config.yaml
num_hidden_layers: 12
hidden_size: 320
n_experts: 96
experts_per_token: 3
d_expert: 64
d_shared_expert: 128
hidden_act: "geglu"
moe_layers: [1, 3, 5, 7, 9, 11]
router_score: "softmax"
normalize_top_k: false
routed_scale: 8.52
balance_loss: 0.00849
balance_bias: false
router_bias: true
init_std_router: 0.0256
lr_router: 0.000804
vocab_size: 16384
norm: "rmsnorm"
norm_eps: 1e-06
tie_word_embeddings: false
optimizer: "adamw"
learning_rate: 0.000682
beta1: 0.9
beta2: 0.98
max_grad_norm: 1.0
batch_tokens: [65536, 131072]
max_seq_len: 256
train_tokens: 613300000
max_steps: 6355
dataset: "wikipedia_en"
Below are experts of layer 9 (counted from 0) of a mixture-of-experts language model. Rows are named router (the router's row for the expert) and show model dimensions 0-159. Each number is 500 + 25 x the weight over its row's rms, rounded and kept within 0 to 999. Numbers have three digits each.
After each expert's rows: "gets" lists some tokens that make up at least twice as much of what it gets as of all text. This comes from a sample of Wikipedia text that the model never trained on. Tokens count by the router's weight.

# expert 32
router:522534523557492478473554490517474518477527509522482452469513459474560527482528478452494475528491529455513468526524507476537488509509499487467471494491489482470516531508549550511482499499507512490520481532464519476505497519527486490488506467487520485502506470473506480520542494506455478503451454504513468493459493487504498470510497495508500461537531513540522465503469465522492479492509524519460473465557466488479510489480469523499504535522478512483476502496508539538544522470514509
gets: " of", " |", " were", " and", " than", " to"

# expert 82
router:502499512510489524555490477517499521539497493510506454464452503496500519490504475525549495495519457540512499524482522511493535511494479475512491512543493491511464536486478490487494459492447494523497507462484521470530495468563479554507494507511518478519505528471514511475507488486459500489492512495432488498503515541465511516548514485512508506506504511493495488507525491449480503529505506480544472503480452513542489502531480520512515507512499508464454446499490496505478498526507538
gets: " g", "M", "B", " t", "G", " (M"

# expert 18
router:496476488529514465485548496476516538464521481508480494492517495435511495477522471511474462505476465478518513518498473481530521523489519477473538521515489492519480472507518483504502509514490472490472480553475536469521455466473532472514522510505475516554505520560484511521487509530480489462521512473511525502531511436525507461525497491479517520543494525515490520489458461529488480467508522482535487490516496488483501494491511492460509490481548493508561526469505515512528478453555505
gets: " that", ",", " which", " where", "s,", " when"

# expert 36
router:501487530490482541460506475536488506513497499513481496503513544464526509495494528418508509516507542525488482513508476467562493507515518482475517506495466482489538485510477477491479537507497508505484505536486513469540514509514516441543509470495489469542512497496501511507510484465452489484534458460549494507460522497510475528486530492499513499539534517506454504457479512487516481488487489500483515530507509483470511494521480484462442457504528515510468486514505523482504512498534515
gets: " |", " ", " 0", " —", "|", " 2"

# expert 20
router:505493477497493465494533482505511530479482481509500467461518482449489473490545499512506501524506540464496490524518491539473493492466503497498474481515491533508513483503528505496483493499482502480538506473545518504457494516517493471479464532502517528493524534482474511479445534510487525517478381536492548517528512531498486489512531490527532540484569478465522450495500517541503542549472476501491499474485494518506501482495515515506522507534486530511503474518510506545481491486477513
gets: " the", " a", " first", " American", " only", " second"

# expert 23
router:489460535463520484516452507486481475482471507497520487497496508522489480505502475501515484476495485464525496531498510535484529501482481509506520513532508521542471517510506521516460487522505502501463552540533468495509527509549486515550483516533498461475487527469521501521511499509466470496450521538465535453499492513491515461493497554488486523512501500520519530505511473537477504472574504519520487567496487488513500531523479492488501482481531464497543488485460464491443526526498474
gets: " P", "h", "ing", " h", " b", " p"

# expert 87
router:473493515454488502606484503511491519467515518515520516487507487468464506505474472531541475513470500467505511507475494533498501513473501513516501506525510488538488526520491491497522532478458475467512495493494505460523519544530483467476495487497509460546458487443495488498480499531475510472452531529454514490472460513496472499498463537476524488517503515520504489546538499489500502490514480510544489533499463500526518484480479473541485466465543461517529488511518480504481498488527478
gets: "c", "l", "g", " p", "p", "b"

# expert 63
router:503457477504519493508486496450538531468499503494473539461527488462480490506532498474537509489486520463455512501477464533484482520506513533486494529517504490519487453492513511521489475470498503493540524514483514510486476487521483499496456484479535527519478473522465528524505546522507532554467392534530475516531463535491511517509502493520515532474528479503557476480504522539486518540464510521478501507518507516524495502508510463494484537524514518510479473501505495513494507449466492
gets: " a", " the", " an", " his", "'s", " their"

# expert 48
router:484493517543474501507487495447475491530488544525489481471505483522492504474453561525484485471528494496500525514527488501496548535517465519491465499544495489491514506533484469452509480497524523476491496452533522473514500490557446483497507530528487496518508450516479490494530484498478534533446509457479482495471548509484493533501510482453531544519520467514490466457506519452506520503510510502516493530491513495499503484528498507534453456501513516507497475526496501486508528496469534
gets: " s", " ", " m", " f", " Q", " –"

# expert 0
router:518470494501531513475523493496521518502500478500552477468492529471511515494551529479473549512517502477516479482511469454531449499522506532512467500493479484490539535495528511491510511520515486545558530471484480489467500496483514504514481519485490498518490476448501555492522473480513487511506454510443481514511524464528522466518524464549495462493517480507482483518492469462511498471497482507484473470500485519451512541504532528519513503532471512496440519485483481485482483506488464
gets: " of", " in", " at", " for", " to", " from"

# expert 26
router:493513533512477564491523484526496482482482534531495514490484482504517521479480483484475484501467556497518506526484534485495481497484514470504476487486465492465491540526503478472470491494493487520470490546533490499481496522513509502520488503473498469499499466483543479514560447481530483489460521512500449492463498500482498485478495515473485442520514507564503514497483480511513462505492536477469528469531508469436523478481494500531498492476523537553520487484531515507527496496437523
gets: " |", " km", " m", "%", " ft", " mi"

# expert 33
router:517465504481532528453529450498536498452505459464536480474463539539512539475544488511520516492474493528505499477534520508559472539506489476467479528457506483462500525523517494515519488488562506508558475512486507464503468490459509505481513531479495492531513528469467527454489473551488502476541503494543525501518532466554509477489500498485543477512495533523462507502478476519470485504506494473483483482533501483484547545520482543479468515477474524485464497490506495461511466492536439
gets: " in", " In", "In", " until", " after", " January"

# expert 16
router:535453507491502478480507472484483466545471510494477513498500496476477495486490508507502525529529525474498465488510444533507500533532474497476477516524432520505494515480493463502512527490520471503526472526500519514461501497521431480485475522482476520488498456499460533522490549508491519541469428503562514508494543538533521528503517466471510516472535485525507501467500503515498459485476516493513510527464532502489527512514502470545495502516490558500443483488515512496507514480446517
gets: " the", " a", " final", " first", " win", " second"

# expert 53
router:523521457482527535481502477458502515504479499483488492519529433471483480481527504494532507479489495489473500498534465496523503482493476511460513537536547493549500474526485534529501501522490513509506493478519501502521504528477520506470543492535552532505454521519530508532495548530527525494517507489535520489473464488485491452506505491494481541520466523497559502541492491546473521564544533490510517482521536520488501504479562504498564496510533470473500540472459547495510498463546548
gets: " was", " is", " her", " and", "ed", " him"